config = dict(
    num_hidden_layers=8,
    hidden_size=224,
    n_experts=192,
    experts_per_token=4,
    d_expert=96,
    d_shared_expert=0,
    hidden_act='swiglu',
    moe_layers=[0, 2, 4, 6],
    router_score='softmax',
    normalize_top_k=False,
    routed_scale=11.7,
    balance_loss=0.00722,
    balance_bias=False,
    router_z_loss=0.001,
    init_std_router=0.00895,
    lr_router=0.00101,
    vocab_size=2048,
    norm='rmsnorm',
    norm_eps=1e-06,
    tie_word_embeddings='early',
    optimizer='muon_variant',
    learning_rate=0.00751,
    beta1=0.9,
    batch_tokens=131072,
    max_seq_len=1024,
    train_tokens=638000000,
    max_steps=4868,
    dataset='wikipedia_en',
)
Below are experts of layer 4 (counted from 0) of a mixture-of-experts language model. Rows are named down (a neuron's output weights, with its number) and show model dimensions 0-223. Each number is 500 + 40 x the weight over its row's rms, rounded and kept within 0 to 999. Numbers have three digits each.
Before each expert's rows: a language model's description of what the expert responds to. This comes from a sample of Wikipedia text that the model never trained on.

# expert 61
Description: Closing brackets, line ends
down0:570526473446489477600510492501520449522493510466522480550554491506518467495535541596543479497500480478510502514478451426505549453498533524546483482472493559562492509538485484504458484445443481516544512588497525473510563515524526488512422559441442490514543615432581514482441537521486516584496449476467484466473522506465514476527463485559522536524599532433436511592467536462508475395493506489501481465458499585441530485524527657490485471467516470535469465500468507545491496558500537462505534537529475530458477508479502476471550510534541477549483508423458510507560535475461503556477441538563509495510454472465516546485443456531502518543516586506520420521519543483465460481468
down1:491576463531512474452541475531449522486479442530452497516512467523561463554508546475456511485412545426526481420460546539510482520539513518539506520553432521375549527527506453469423592560568471481531466491473522503497471578541547547542452486493515471519471542515562496461433516530515477525564459472579456499470457548450476501513516536501503446454464476421515494543438513437573466506495552470449518557523489472471511452468507525553576514511496518479502496479499537481517512511450441541470440528549520448531544483520474564556541584500492543504538441476493509499477501517530534504601531462442541488497528488517452556434520516586472443468522474552466491499415506512560440500508
down2:513457514459459431498508491521472430496515484473513453535474507490477519497521437548477535434467484585522544503562471480503496557496488519474466512522492525456511478540493489534469490561485520556533530512436475546438500586538448500469457464480476543431480476442505468494510428499516569500497444457461524528432488484477479484461576438508493478488492447523479416437481488506502461501472511477410521487525464485582453538466484567454431506491588464489461532529522496477581445446567519537528542577550452492576480481553473527519575587527529522496515476437491501489432468589501487505554402410432591544553464507481534465509498497445451556500442525487504508491474472468481428477518
down3:546523528506473517509450482524500557571522493528424570440449541555491552517541490512529447528507471512539533479464485529548489454542459573502563470493498522480495483594514494492465492586530568574480547515548524509493502482537476481551477568493484580526491538498539442436479504525609601543517540505537578553458491553484443396506517467487499424457446587499470543448511494504478506432522487503522539486508444580524475534502506496460525599492542495522546558508481483442566534521506482507511534521467483418558410469548403546471528509517520450465462499504489458464524465496477600471447464538501493518509520498515473487453474492448538524484556505514467543513489505563503479526544
down4:472495416532459520484509533538550497509501546467478543434473532494501539481476521534496565505477442436536526488474477499496535483464438519472538525529531489437481459434474561489469561516492464448504514489493575533471477461524550525519496462525522478469441491492513486496434466474515460494493528491487487548507474451496422488543537411534465486558419521494493545543529524525489525522553543535461396542518503517530496513461480488506418441509438576518576559489485478451506424519554536447456498528536540525494527515488592475510589554513546579525496484475445495473514549515510445481478418556647541521572506454501494488582476470517449540535581474490470495494462481426472492602524
down5:510563553485524526543452480545464471530463431487503495416536554459522435494526545480467477551466454508547499555517477500510562503492436529554530501522580439417419459542535555457534468469503489454459484536518552530473536531510421618597500427574507501477473484523576477547420462573477434481497504568435558557459480484476474482545472544479499473490491529528469495429498539548543534459517551484442428518487494510467490534483549470458538474549536497457536452526474540423439492498533486491526489542496486543537499522489534531513493480510507532466559473529468575559572511475490517487529486534403485547490526479465479463513502539439468492500576551588512492441503504518526473498542
down6:488448500504580517479503521475494536461517482565525496512439518479489475519472467533480513424514465534492585559468451498431473481517464496529447493564471483562519511497465495468439502479484450442463476486516499590471519532524501451479409466504500498501458471530513462501508563379483533488476475546478502495460511475502514569529469496537469533606500504517530506548502477504456470486487483574502441540502460493386472510575514455443512517525500542596503494484557524526494572554527581520512439567510525551507541381467471493499544435516483510468509575490451584582515580502517466466514506514464530558440572477508586396510438492529527500543501457495498452448503509491490494534500
down7:525463513484515522507516512409497468498511487387460547440466496483453468477466522545544456542508448418397550524541439455500532490535518516469518457536478492542486497482440478463499498523461481473476472424481527530502516491531488451546483465488410503508498420496526512475469465454509563522504546467507483477571469520450450501480527494543555452476482519568473470496478450528514535485542478580529516478422481539479488495420581489480499500475514488486505466494507431491404455609527468446490546506565483547428529486521499451573504526445498576452421505476533456487482487444413521457480490482502471461543444424488459561527438548552457582526520514542522557485472469418541510462520
down8:484541562537481505525493482458462496522459452372530467539518435523448553574486501490521519500489482473468482510495508531461491438519603479481523469436491507539479572436524521427462504491533510524473513505516540494510464577573488506480502491530529531475530506467530517519444547529455494488472442496494481515466547508493474523390440483503531494487493512441519525458485509506543601503456464496435548434540573516531656458539451558501457545527504420513492524485497478506468544465553436425545504525482475463469495524485533560517552465449527432479587548451518503516516547514558479509459490490522546437492557480525535521532491481428426477489496443522503482557559448567513446562501
down9:469462540456422398451426465534471423521485488545448518456484523555457515486523456479511465457463500465503511550444531427590484502515561562570470485541525542454512518488507536525498516509489445440494440460510519467522509483533530503502555459477515454565492503540474504496579522564533447576517423456540496533540564510544487516547478499507505534553550497507467579465494504545440478536462534482456513624492514499441437443528491517455492527453486489515493517499500506539506524423517490546516543505542434502566525454530474499418517523569492491528445519473514522460468504555546441518476514623520471520517514532494510560538472449518585494580525445506469448486566558527560507491489
down10:479441529488481509412467496506569574461502566521518592490506527578503529457425412494456545492485488606533550407452492495452446554480453539506500501514447525484440471481565469456602458510498477530527522492523479575493550561470546468502523538544559482515507500513495476477537518529564523428504551530561516490454455476542501502493561490506406498518506475495526552519563509505509462485524521428498493502479518458493526473541491465473509470495516497486486533572363414530483521533507453553465469535515493446461472530513458538446520503545498530477417484500497540487508501525515486457473473487500455463505520446487600423477508545545542450504458492465549459480507372487501471516503
down11:532508532514478487480557578494515467517536520522471484495503492458506496539605465509536481488533512522477469468574516522584550556498508537487466493576485470459507441499492464457468428448495498523520485483542578513508406456525516499520521452435476527490509470490451593465446530529474547507545525436382470499449416489499528492508470535414495408488438510455486534565542485509491433493531487541445439478453543462476494473495526496542556525523500459522462468491561432532523505403488510470449551515511537514513523552530467492448513505492487451522479486461461458503506500436475515482397551503546371505474575495477527573481543522511528523499475486510466508498450531580476477579421
down12:452561512542450506466487493419538457585497541581448442545472468507492514549414536486493530426469472541491527519534506491515457519539473427510495524624429492478488525499500451507421546495517370577579466485505491442492478506513430505488480512574560421470498495493540525528516489411490454427460495433428547510504533471526448478498532468571472489477517494514470507506527485520535442530485532430526502430533544562569489538451557435514551501481502515433460471470487484506553545493478513492468508502512477512509478506561490474526508509537476492468475551454446488512455465514478479486539398498468478537497511501415499492525514488497541472447601490499520557526507497475500539573422
down13:450464464533475473536553501535544479509447480528481513477502539483448412470525472555483514488519536503545511517495532470475483515567512532545547494462458621511500522509509466471462471520463494499506441527494526464531449471442410531503465452414467477493527461515506513492463417431525484453508467464468471500516519417456492504467473511546508543444564483542467518537575503524453560492524472498537480596529490491545565476411523518496530507581479484530485420531618433422494565516508427461520477476523489545513488452528494542441525507471499434475508507484559469536550509510495492475564456467547528595476534490600584557499529489517516611528503525567471536512536468460529509486534
down14:536563512456531460520487449524472522460496427500487490526504490534549519473413468444463443392467499468529465551506477517605470529505463525505502463433470468511537438464480513456426520452542487509518473569413489463581578566510489519525486496495499484505485424491503498593528518508537522507433478495445518575424509434517510474442483461499568533475497535516497477442479558388553479464563453515523507506535535457491539531486545527535461505542520404451479489473471543540542545502547448517580487503470523448470564515450457479516533555463495503564547514506470499484490561442461494523562535457438545474510490485574485476515430521527469521531488535504475425405511503495521534484513
down15:601461496476492532445497483572443542450479492539434453605500500444525461472497511560497558404555539574523481536509486568575564519473532532512470487537481491544480570509516473519476467513486475577488477484491458516555520468437506502594538442519484457473523475485429472495497471422525491463506451508482526498457432476541488482558555491520532538586484493522515565479520474531447488526559565526508491558507538506505448516498504507469509502528472491485495509481527502433531469488572467615487431515484565523466459594405524542511519484506481521578528441491525553494529451447509460473492475534487530442480544437485520437480452464552510441502496439457520563495564485465484491519565
down16:490401473465507472436508551491470502446481493544452469462517503572546512516518516489556473440552555499527481460499569503465581483483437510405561551558445515494453546492519530456514554407538558452461503566507559493532539477533472512566453503511438455470484537518476508560475527491476470464500542481470494532449503451538492481457482486534554495473504526578560489513556469550555476524479536553442480624457528480561535492451450434441521548525507474533451545494419522481481432496512552466500484537503519557570515451540564540490454543463482476485451559396499458520470476452502507508496474558474458491446488490549453437551490489506458514478522497511508458505522544454519479555425
down17:484579524474412505530484447533516547495502509511502525530449493557507455480509484464459490448517503391511463523536490447436496533538510523517521547559502509465490473564451500439502463540471503502521524533516469489499525563491466432494456528503474489448548578517446536452544487463521446449508550479531528501442487498456455485527429491577484517466516466539530566498541478510468450470519465533550479536432444511463543487516530570592512443563488441451481495497499463510459498433462621482437496555562539505487433558512547531536510516529478521427599507546566458420483498593511445525520494488544496479487479488424529554531472496544475514421517535464434469498523467555576546521483
down18:447534491531477488491556503461424581444497527471511497544522506561450481524436543426549429466533544430527447504543528516531485489491454471468400505484539432529548494445450573471554462493525450507476469519499494449520498562488477482536512497481515527466475469509525477493500527493556572472417495533515489533553548549512451462504504532493515509443480474529485461441550556412513455487534536482454554497430546530498469513530551481459550372432560470487485495541557529484537484549496509483465500487555424574486390513464495519542526493473507549523561534557460541560480471527458488441420464462482474505477549494461479497486556520417453533473470530481444509513586487485502568500487
down19:521497464453464482506456488521502543540484516439426448489578511515495465467553486550492470507487469531463403504484538560481421459467541532473512533527501492454538514473546551473558436421477434512619436493467468481520433503483553482503442473499495497500512450500461536467541546492437437557496434547501509532532507516465492487489494486483487544551552498585570534497503434470500458576490523550480536509543438516531533515522487446568504436473509575547542513563493421490551540474514502463475446473544481556562505437437460484437509475536530478531511532412549530557505461513522509480462428445489526433460480490534430524544526462453535509504535508572585492526519477555478495568523
down20:509471498546509481542482509507493523516507506525502461519518490534553531563516518523503481521540476495497520440430508502482485532449498533564478381517506497506440530413507512514482510505527579478517487402568504475437500475478446496584549529469465567489492487550533534459538494532495468478476558454527485483519533533476453461558427527514462480437507536535533494531561441555486467434483508496577508532456529495427530457542489533504459499555548466495437487493471512418393503511509505409528448529597569546451490516520514435490505486407536446477551561486456472455526548454528538514466470360476433554492491551534532444492527558476546452473493473525546492517472490488450458538523
down21:519553564482563486452444546528592512435544498485464551525469526443523511496509466466508532514511471512548545471418518519454524531567495476506470499521552480480510507538458504480509514490479548501460459491510523511511544509524446504549538503500536574452442492581521496504490465550550487481497503520495472531486547586524437552518526510494527475443532417508500548464495417488490515488520498498516475481532452575456498527511531596464473528452563521434469472496470459547471534449460443589488467516459488529466404508443454582554443516602419484523573531465506491482532482484540501507462434529553536511486556553548529509527518519506458407482556386506533409455484503469564538508527
down22:464504452477508575476532481507498556463490512497540507477495521454484488504487561469522455499439520519497534421555468457488532609540494540607557489514513495531500495499553528518488489525445475500479542489494482567443555413470471494508528603522469537511468489531547361454431482514518399548488507514434546450531477507430478511506533469452495504583485511471471504431504491523545484476455545492550446521431480435467454484474517518504534507469524546495487546497489498500575528623446531555555506531446507476456509482536492463473458506567528443478526499545450527508486474533509399560553492504507489494493540506488525497543491433536514527553527541555517427465544546481535504420437
down23:443557438507511463554563524441481486463491457552495496439504489438483500493527527483410458472480494519457508468587542483468458406524480411489566511585597436563521478564543524496488529522528435450492460499451471554520514503453502504504571492484431498471465516477493503579495548604526527540448534525524465499467460484481425540441476465475502440485476492507433557452583525456512566548465493561489492521464510528513500463473404510455514497533526499540545546540539545505555437534522525465538490469456520462498449485550473488487496552441477454438492504510498469492487592506452496468519471423438484530505492513505492545476489553484510454490530497467520622473440515527537477478491
down24:472424513543529553549522466482491485505416562541508488510493539542508474523440490507442503565543444508518454505489478478521461517482395512456473464549475485538555491469490599479538499487508481496484496502476493563485504441436511486433456472476543527560509486489500506530548504449450493511540522464531532494561502525552472444447504587458501531548493516488504476538539489487515500538542508515494506569488550573540503572578533407516543426498512449525446510507476489507534402442456469482493468559480566483571476548550480511463476509500463512569369526526450533493504478496516509471491421436492509534464478462471417539506523547462521523543445518421473459444539468522442550579588
down25:521451489538477425469508565452482477465539460513457483572468443536510463507493548542420468569489566465523470521453491516463573496491547492531558475538448447531478494472544460531529501504519526523484559481523528493478512456406523472507508515521529544555475509440499481477557523399465493517513509489530529418503495558445425581472499542488531547555461565381514512437500505501493492517478472424461523540425533467489472479524469555473558492507547545505546459536594495484515548516556471460446490526444517491514497454550554524498454485532523548416536547490537471538462550422475488466474514480580458537472508460442533482497511530439509613513531541503411518476457529496491543458513
down26:471566547520548563437503539452552492538484548513473546422515451503521510514535499510516467500474511507493512508490509501581516471470455567552571468549447449524510476547488433504516464486563478507461497455534457435489519551541481488506489508526499518496539527492478515503527512519522561601551430408495535471397510464488532404503534437456574527455534553447501527468503503466510528538457496444554443496443482514515550490463458431459529537415547490531482510470448477476504466453505496489558533497485428517493530508448489460427466553528492494561466538440508461550464494579552545410513475506478563553482515464579566540419525479519435482527534542558559452511455476470460506517544
down27:492572530431436507510517463470578546510522508495516568447489491447510458574502536494499506543488474510434472488613527491544528481427436512468499521461425507481513585517469507528566510521515520391519479540426524400426477478583513561566481523476483533511529495470469489515559520517457428517485467499526481483500513525506525543519561466552512416486493483487463446548538553435573509491441482496443446478481593496494466545456469463469543524521543556528558495504469481486535504498551459527455531550442438494527445426495504490457473525561543492542519500519413460509476518487548496493462522490524458511530486499471460537485532481480499536539423485420481571470513387489511502457523
down28:421555463500537466469574522568510545492458443517528520545501575481538516499443470520457454519500500578543483593480519504447543527583479500510474446540471535564458480514560562528409501509452547508417536522469527519479432436497484449512468525499474468541468516512485504445539480523589498558515421509481501431485564517414532485470445580522550459546451491564547519445445454558456491501526523552486576414447532472499505454512433494540551511570473461549527557491452452511585488537577493437514540505512518504509565511533504425517522528530504498504505455549511449495526516473509512475505506478448454539473499498539433497491505480515493573446515495521508500558503480481526471562460
down29:531496463469570537496466528580441448512516436460509458513522421530479486464445531479500488461550570489503492525474616539474448474468476514524608515478444525465490482448482488470506527509500510491461508503521462556509486403537454514450540459458533480525510504504506482465500479469496506452499456527516508519492485513492513479475580553499481557510482495498501560440461523542514476388496513576527457575421459534558481429452503468461428523367457514541516497526474542555501531552476479437502455479485526519499577532505549479479539521463481527551498420451479498543482481583572557511527531474537505537507536432458458547480474526493511410535512507490530497478439546422504592505541
down30:486465569542509496384518453532498473498584528507553546492527500422557490506463560503532490512543501567541436491531512552468458467516464441448514466488493496413502480471516524583530494506469536435453532497585534561527571549543511456514496485582515543465489409534520473501469513486506510469473485482489545517466508376498447456515571523460506572542505454424508489506454440456527550485436469492447496471431498505499458449448446507480460436506453467460535523522505442501520497522526441513489502492489472536571524460471524510516489477477445560506510535469453444546470529521509477450536522572467496466446521526527568538484490440446463487475453514461519497554572485614439541479526
down31:551545465488529446484501506509504444413474510484457469465530500441474465493491466503500500543507504496380452502472498538502547465446513613525533551554536555492435489511578473552485450514492495416550514516524492445525500505535482495470515494475524492427487463508501506524474512499458458536489493520445491548514554545487543551522538515575531475464524565502503534538475471485484536529449553493558467556638543545477484537528514501502522487474417474450531522482492515569573460556512523541477599528430502348577492507546470470470511483519487470595541522457526516388523515488517509519444499531499496494540559475497520534453522476517488485498567464539549479475502498516490401495524
down32:522490493516552467519426481507550531545503508501530575463537490488464471482466518480499548450426485485492511435428418516516377534567515467476543425507537524516574561560489505543524478495506466485451495480489486494523550505422519516534510519445456521483510525485441512497572529548487427448542411615532512499538551568487463534485421512540564469474549431505500552524506499521459525530488497492527505482507491429550494526461512523513481532510511572519503546529432512465491464466456520402529465471552506511507489560484493566542528431518526473516498499392456602453550508571468541519475451545553532571531494520461456495480505489533458533501519436513550483473431536539463470492539
down33:424561485489505495542466512501459459543552444506488434482476441531501425488486443487451462481515476498449505426553477494517426439489578475490452539468522499576509563495496445505523523560503501501540467508443512457495524511498538500488575581491449483472493546493482478498527466564506537535590526462562488543631507510427499443504432470504487451544446515536471518478429538473420504547506517544503443567445487541515497541484516560499530457482530572516616497449479515509565541476419450508399491544536459481469454438521537541542538523460505516472553466524533530441496492499531551471493511532469465536521455473478481529485571526479547544549471439448522488466495469541478524546514
down34:538434540505485457511460504545471505488521569534521445444491454543529488528483469504544509404487496469433500573462562504467450496468468479502449461494464528490591494491565462527501475524548505489464520442424561456481498443518514455504507532513490575508521515534495411446467503491485496481559453526583452485513517521478637509469505530549403473557451500489489503571517482546512545488516523465432535546507490516477503523541538490580553566475549501468484471570551517441516514530515451486472513521509440499507529559464476441444575511491493475420450609532479487497551512459479523451459541496527489426522533495437483415508534480451454479423444524527532532531538513466487563527531
down35:482480469468487531511474492501444456529486516421510526512501493466483471528525551512545495451444518509399482529448506446444501469511499497486434488512541534553490568562457472477528498494550522517556513517451503558494511472508608556520500474496555525490544509478449525477535516377511524420497566414479411484479504533495497542470482537474557502521490508486435477495493575443546486434498506570551510502528503502548496448432513482397476498556431532406499510552522420495517474461516492475531490465469564447531494396515506505530494514506436505496434506561513512524545553509484512492554542595475528508539460443471482521527498490501412462543432496490608491506508522493547444422474
down36:488525551498464429469512547497508513568494527498480497497528480504504488522465549478483522493482445469503453534505450536532430550502474534499499568496563440443491552564536478524506504548463552591536451544425478449474482473536497468532468502472534511478519476463460561573545569513493533454415438515501472565530471419546492496499459507488453471467454557441546479484566503463453517534484563519581502508523549535481499473395524445466444540516446481469507552509542431509503487478505477383542530562432477491432507449499462522509565489586502521454489475494487566546546457477499530453525565482529542487518483531570500507494521515477518572484494582460477514532523589540493429411482
down37:548555476457438506512447470522510536538481473440481498502518482495456547498518531501567469497465506560482448424487504512566540485549445465493442524526436473485502470575420442527435481580513550489466451534448459506482485464432570524472447525493585491546537528637521541513458504522464487482506432536468518459509455479491477506487458440528554588467479521481529469497578452518456483419502484513467476458610489511526448513526479431530438556517522487581536467516480499544439485477440498537433457473486563518474464511528486550553491568562501440468434547531517497482532567550522487492496513474486492454476541532485541463507491461560532505513545514510492463496491470500564452436423
down38:548478517484456508488505510462472522479483562477477536505499497537501489449527476538562490513524447463538489453528521483449449518537469387523488519495515552474457561520406504480567431456424574458481469392472470587512558539492476489455512458477510489562447494469436553526502491501554464454527467533486476534419538502475506567410535508561461455516482475507493485543438494518508583529472512532441446485528544563511517539538475510536500446479575549562534422471539575460456562489540501530487547490551536503550484501507426548627561506467514514507496525449466470493525500506541522459526528501486493552490506464561424476483511517514486523455441492468450555433477555485446543483488
down39:505543518476494493547501498525489450538527524506509507513459505510544440456500549446438532488552489483579514469487453515575503494529513480541533496578489508490423470501559525453485510506446507471458440497551572497432440512503442436580492486464544512469437522476548496493458426507483520456487497569501534414460501440491481489508444485471482442492508534536410421518494461545483492525553489435470545436508515507448545485468465548500547441434539546442503407520479488538611593518472523531403545529412497525480585504449494498560411480584503495519508490466499450488551520523565536504455513474513462511498478533463485514581477555512448482507489544547541458536520470525502448481504
down40:419491504459506495616469506520436476500497450495484494501495532425513531462442460475478519474561477473467473470483468516503568438502494425485496439489463496500546545493516480480491500528499549493550540501590484481474491523525459461465453514547454506533484465512522497527582497506549571551474539518460469421440477544485456553486497480446454483487489473489491549501571425447450463509586456527506480537520452456498573564510465467485502535487529490520407541467435481515533490391500496505545444533527601454450545536508521513548469513560512564410543474508467560495559484446516528455589496490507463476557585541477484425459478502531483517536468503523494517531470506503477457433396
down41:546508472501469544459562477467490444460553492503567451469573462457481522491501462558554458505471504600555570482555454487527463498523471464507513513474501430529519455528441490535560478428521476477554569584558513502525526535455455569466472542533508482522454529434543475497496524488482527463509517544481549511471489524565544497499467497531508559497562602500526489469470515530535497492519397497559501436431541527483568538559427466497560513538495587517483556511534523478490539566451491475518508496454563511473510524474499522503538497473455496503536542510514532472517524509581503482425534530476514443460458480396436527582567519556428507464514462515515510553547567459481463533571
down42:504435477528493514514508566499555461497530464460553425548500517559544509551490516465490555494425547509496485544494538476492509484484516531542523506521439500508528495525511458536504530474549448473515508508500550489510532462430444466478439480550493526449607554493497510506526470462594498518507493444562477480513398507503466503465525477464440483500595512433506466459529528486457499497409451498499447453559456495501432450496526562568390485536456405510513446477466491484513531449437491461376504467517448455471453455530487507528478539558504459550496494480492377511445507507523563481559521501450451517496541419531529506565497475481473486519545462501506515476546504507552472510599
down43:590459513519562504484504494474487507460517500515544525461580532512442530506466512497527559472500509489579444473520473496584542583511557466497506499510506488444457541508531459454506464490535517503521554550497541539468556560570513514392469475506494443532571539551549538534519505499417454475489600506485510530453544519530473526482502537529506526467570486494581449513499490581552509524463520513475487545472529449453499485478597490551488536474543582472512556477470475483485466520481536520450490573440469583562440492510423436428513555508586619498485497500487491476568524443494516504449450511513516495519511552515468495446577521547513552506492501545447468491456537450523529525465
down44:491508447521517525422413484427481500466496512513535479522440532524534524404516478479474521510515444470516526464564521481509469471430509470489499450499428505568578539605503490577578397483536527510492561412544542479514475534426498467536466487531480485472462521502501512442555483443523504476486522495504442515506540501580483464528507432480531522516486492552564537517492572566490511427458479467476508545470476580503579503592455501542549481537458539485532504463427521497532447494431528503470458525585525492483552544459495510490459590492507385482526475455552467519527459500545450507530488445508610525463546526443475487485512523495495494554516501539467512495528532494499467498476
down45:491499460547498462455509450522535534446499488586520488502390531524491511459569518584495468456494530548537405550437466552497581506506480441537543507499495588563547524464472471497487530452488524504434483463517487508527545539446507516475499490431464532551429467539542535504431557533487506448505552416462543489482480474535505482488431439465561525529404494480453462517494499512448553505505460512523474510472429479527474493514432553557493524525522438472437513506507559524553524516464492551515510482473562471510508514471430538484528462504514515497562442405478457461426501574460504482464500496508487493570512450512548510477410563620509481510540492510496551511467578475485541490512
down46:433497452408503526543503496504457428515411503516480499458518510484460474538512409508514509491477521583523495419536531487431492479480542543509475469473465522500512514471554443476528551434447523521479498438471475521545551521476533534472477492502478536453537572467434527488545435502459560487529481490485529450474527482486459507476502535502512522466472547498479508569476407556565605658488490546427498525566566523536469563562497467526547467504444502488590503409488514522502532494496538540539532464538440548477494480516463516476573471444469578456516512523521497464452520461436531514482490524497478517482507477494467481624501537477480505487420495500479499497485522563546453537472
down47:462484478499481477430513495511538459460446462529552487462531519510499504523543487514497464499530478479557498453514513480510565434400470446507510487514542540470562501596524420664490507477511401530466542500558558580447518455472516508563470459504416526508515520573534484522486537487571508525530490449535501557510420481489460528502509492494452537517483453424487459488596464538474507444477552550496544470466503446462559525418514447430513494499472520476529520501498511484522479533441436479543499503573507487590509508537454479508534464484504510494548550513495517470500449537479455450519529518528423533577496484590523508519512469487432572470518503463484546485459472573526527529463
down48:526485525492465499489425453554481545446521496534543501535543494424500514461490501522462510494540524435448473508439512507511493556551443531516487443563527539459536534494494552517530489521435477459535506463431570498545520533490443500479478428527448498564468473466523504529514602494480506439504468449499501501459423461516463439491490419450437468450499474490441499502518517499460450525480451540489521525503460490498441529462499518543537515546456476520430447537540479519527396480424536565557528531552536615534541523501557464467618465541470547550507401494500489499526499563483608474443554567446486498519494455476473530513530489538540498585505486470492516511456485483515480495422
down49:556477523486452521561501473495393486504509467502487469554476530498557492499533453498448419475557432537450470552529534505461511502503496500533502488446442522492420544540429421557514516522534474421475547454541474467570525477505539523513511499480498508398485484419471526450545541485516495488495525596523519483490503510482417483546518492495522456513494494540533439490494481489486491596557506406456518517493486467508530516493459473466471464474505491537516521550540505535518465519499501506491495519540474458511487440475458466447533505503529581645530504473484543465532606480467520573573490501523411475486360512561480524575446439533485496532471472469538539499535489476550488474524
down50:528524451527496528507552564498536478455446516568500467447555396536477526466522502510461537430559525510545466478473488552400478486466503419522501473487519484523511434523536535501450510531501512484549470525527520454481499479545520487469501455542485536496499485477447540522561473514458465498516505497448532493478488509445515553535486496438517507547493524497504486514474507557562448474490502511530468522439493529521475571534460471473436500481570511533504444482466523544505499388512441521503603572520394467511536521380503479545476548498497467497487509513484518486464498470506496377505514500534484502478424553500454500568502476393487498576485437553537546459393582472554434558527
down51:552480449490479475492552441537483438529497531474549512511482502520452560519507467505516512488481449577456496560599549494466448529559453479477495475517489483472425489504529474431526512551495537493445578413469489453506470551484496465534460472525503538445525576528471469510503481543508575541491561531504522493482523478451512442529497462512505487532453555473494480476428452479474583510484491593507541429430386497537523497537558506497469509427535551549460456554511468482528534478506461579560519428577562472526510480531546521481549549513483453486437491489503529501555553458557466528496477537567497587497528432517485531496505533546548533568435458504533462477518529513442400504531
down52:546508547439449464508535490501566560541506504530533443498435488488555458536539463436441551489528511443504545566497492487518571452494556551540516533477535446506467562492504494463548539497521553558557520489529572509481481477474416462564366451512480529510562532543473497459529505466485493490533469501475467506523474466482506487477456491446518478489478495540501473552493527528450476499445535451615445539499535518534466504493559436564535550585446481511488456502511542508543582407503464513490462507473551536448465522490524463514455508504549497495455448466534511521486545561443504475527487425559516554420442516457517511497568482540548522543443552532562502511516482563408461503556
down53:496501517523428521551499485589530413537489494556446425489509498499493498492487463500502508499453493502555449507435405466495525515530485493508503492471473464506529480465545447522550524555502519442482567462485542529522531496579475470462437460471553454479472520442495472510466542559518431481496473567493501481568494532456418506483464492447560497471535481488507494531482507493526391488587526471499459541455422512520473516526521539531502488511471474516401557486511554448525568443514473580515584468561431515488523501579522465512443504476462580634456493520554448466521615496509530484501477418539494506491508456482460536440530507537496532506445492477517457458463500541453497468546
down54:459535448540492477625507480516592506455545455494511498557508502548500563521580572439454588478528412441565494533535556528495427497487562482534483529481598516513535503529476551504485574512553494460483515563506496486493501554472511473423508491509547498519514546584584517469543523513482559381561457527455500476404567526461486487517472439464474503551480456498503577443518533490566546510487485502472517508511483539532517455497427453518510511537492547499458516554490435511395529545535497479510514523543552505458495532560508489549489443500547492499576511499491483501518516475466518564487504511432526455429464444490516474483523528508522475474535494407529507532526465505513492492479
down55:524490519515465556483536482447523475601513589468497522453480489466520434535557547487481516545515463514537580465502496501497551510512534454535488508469461474579479501515482472437475519519527524502531465502435460521489551450485527470504542558493570553464482505568459534557443466542523460539485484480410566500535546497529482494510498535504388475531524458546551562443482526577473596500420474558434548461475500556485479466502475546553484508474571499518538528544516517472434574430494514443515478488486551494502499479493495517472579447434502564542445527532479518493520484447523401488596478519472510513489501462585545525482463451519545505500539528415503474501423515536522466557545
down56:523530452540568581495518497425483457493525462487479559539421514486523489515471503508521562576498563521505501528501434493448499540487553515548543542527467442466448492448522546466429472498541499457518536517465450520500431449484509532491488474588601529527498542438508541443453464508503498529484421457475516467557541422525572565567416516512499508533553446506506453510560519489504481480523513483460508526475481431481444508484473486557562533566493512487444496489512539463505514466524560518409539473498496469542413558448504564498526497445556560522479535589515480492485454541526514479561539508532480508510520504493493503438595510517540400481501531499555523514516492514489386535440
down57:489484426411460485518496492560522477475542561472512553496522482475532526437520504487516497500460529532501463508546498515560580479494492508540559534501511517477458482533580470438530471499449559484545473543490444502543474523513503421581528498502479522493465572425522525532576542593568538539481456470428576414421446527451486498448474450502611512510503586487495446537480539460418472444452563487492527440516525491461507514526554538557497536514454503504474519493450503455508498542522473503496408430509518487517419515508518475493609453478488500521507485475496514490492532526474560513490473576506529453466438525546509422506469554481525540416501436497529533473503524521440548483518
down58:439471473532413437479510499455485429481491445507474462550463555445474464502503556505531562499530432472513487466549539473492498566499390512520497547540502546437545456505532566402519466533436534458481515491504605547560457499456606487522440543490552453503502486442471482527505487494550460449529506512516509460486514484466456463503477538499452513534525513501546501514474522450496515442433532640587497631506523490498521512453488576507464493522506551460513522447490470503488550550507523538501523500518517520500516581444550465478459529516496485432504504516473467450455517515518538511517546539543461478472563568499507510523575530470460516581525558442558516504510503520500483526558
down59:508552520550582526538546475476517500483499514478473460571523504520536542525483508605510494484449442463520565552486512501493493502523573541498502526461546562534541504461544523445464542533477542485521490490506452509463474596540565540596598508480543519521545498518425543482537481546590447543544522507489521466478495498543552484491470488597485493492530509573510489500402442513453463529557471438533487479512533512524542496555443474446470456544551480535471473545490480570510538524520489475521503498504498440526478520506489551515427528455534508448487491543541476529508448497607480446494562463607504479448438492490534480514528556507497466484490454365423470458469509540460466474508
down60:498519568526527444479519469456545563493451514514513473575479452480491501519564437555520463594480551461533492499512523507500545447486410484495485463468512517481462540578560511406463534459511484451495510484425514440501542525518460523512493434510456557455500499471428503427456488474542534514495458480482482485511458454547465561503525513544509553510542491463547550522424598549539521475559530469494437496488548432516471394399488560545509526469504480545528508572519444524465470516485505471543567551525516532530546461489481473478466496411488486502465494502487545484423538477496536477465540435460535444474520598481528475474512539461438468488542528433569485581505489488557523515516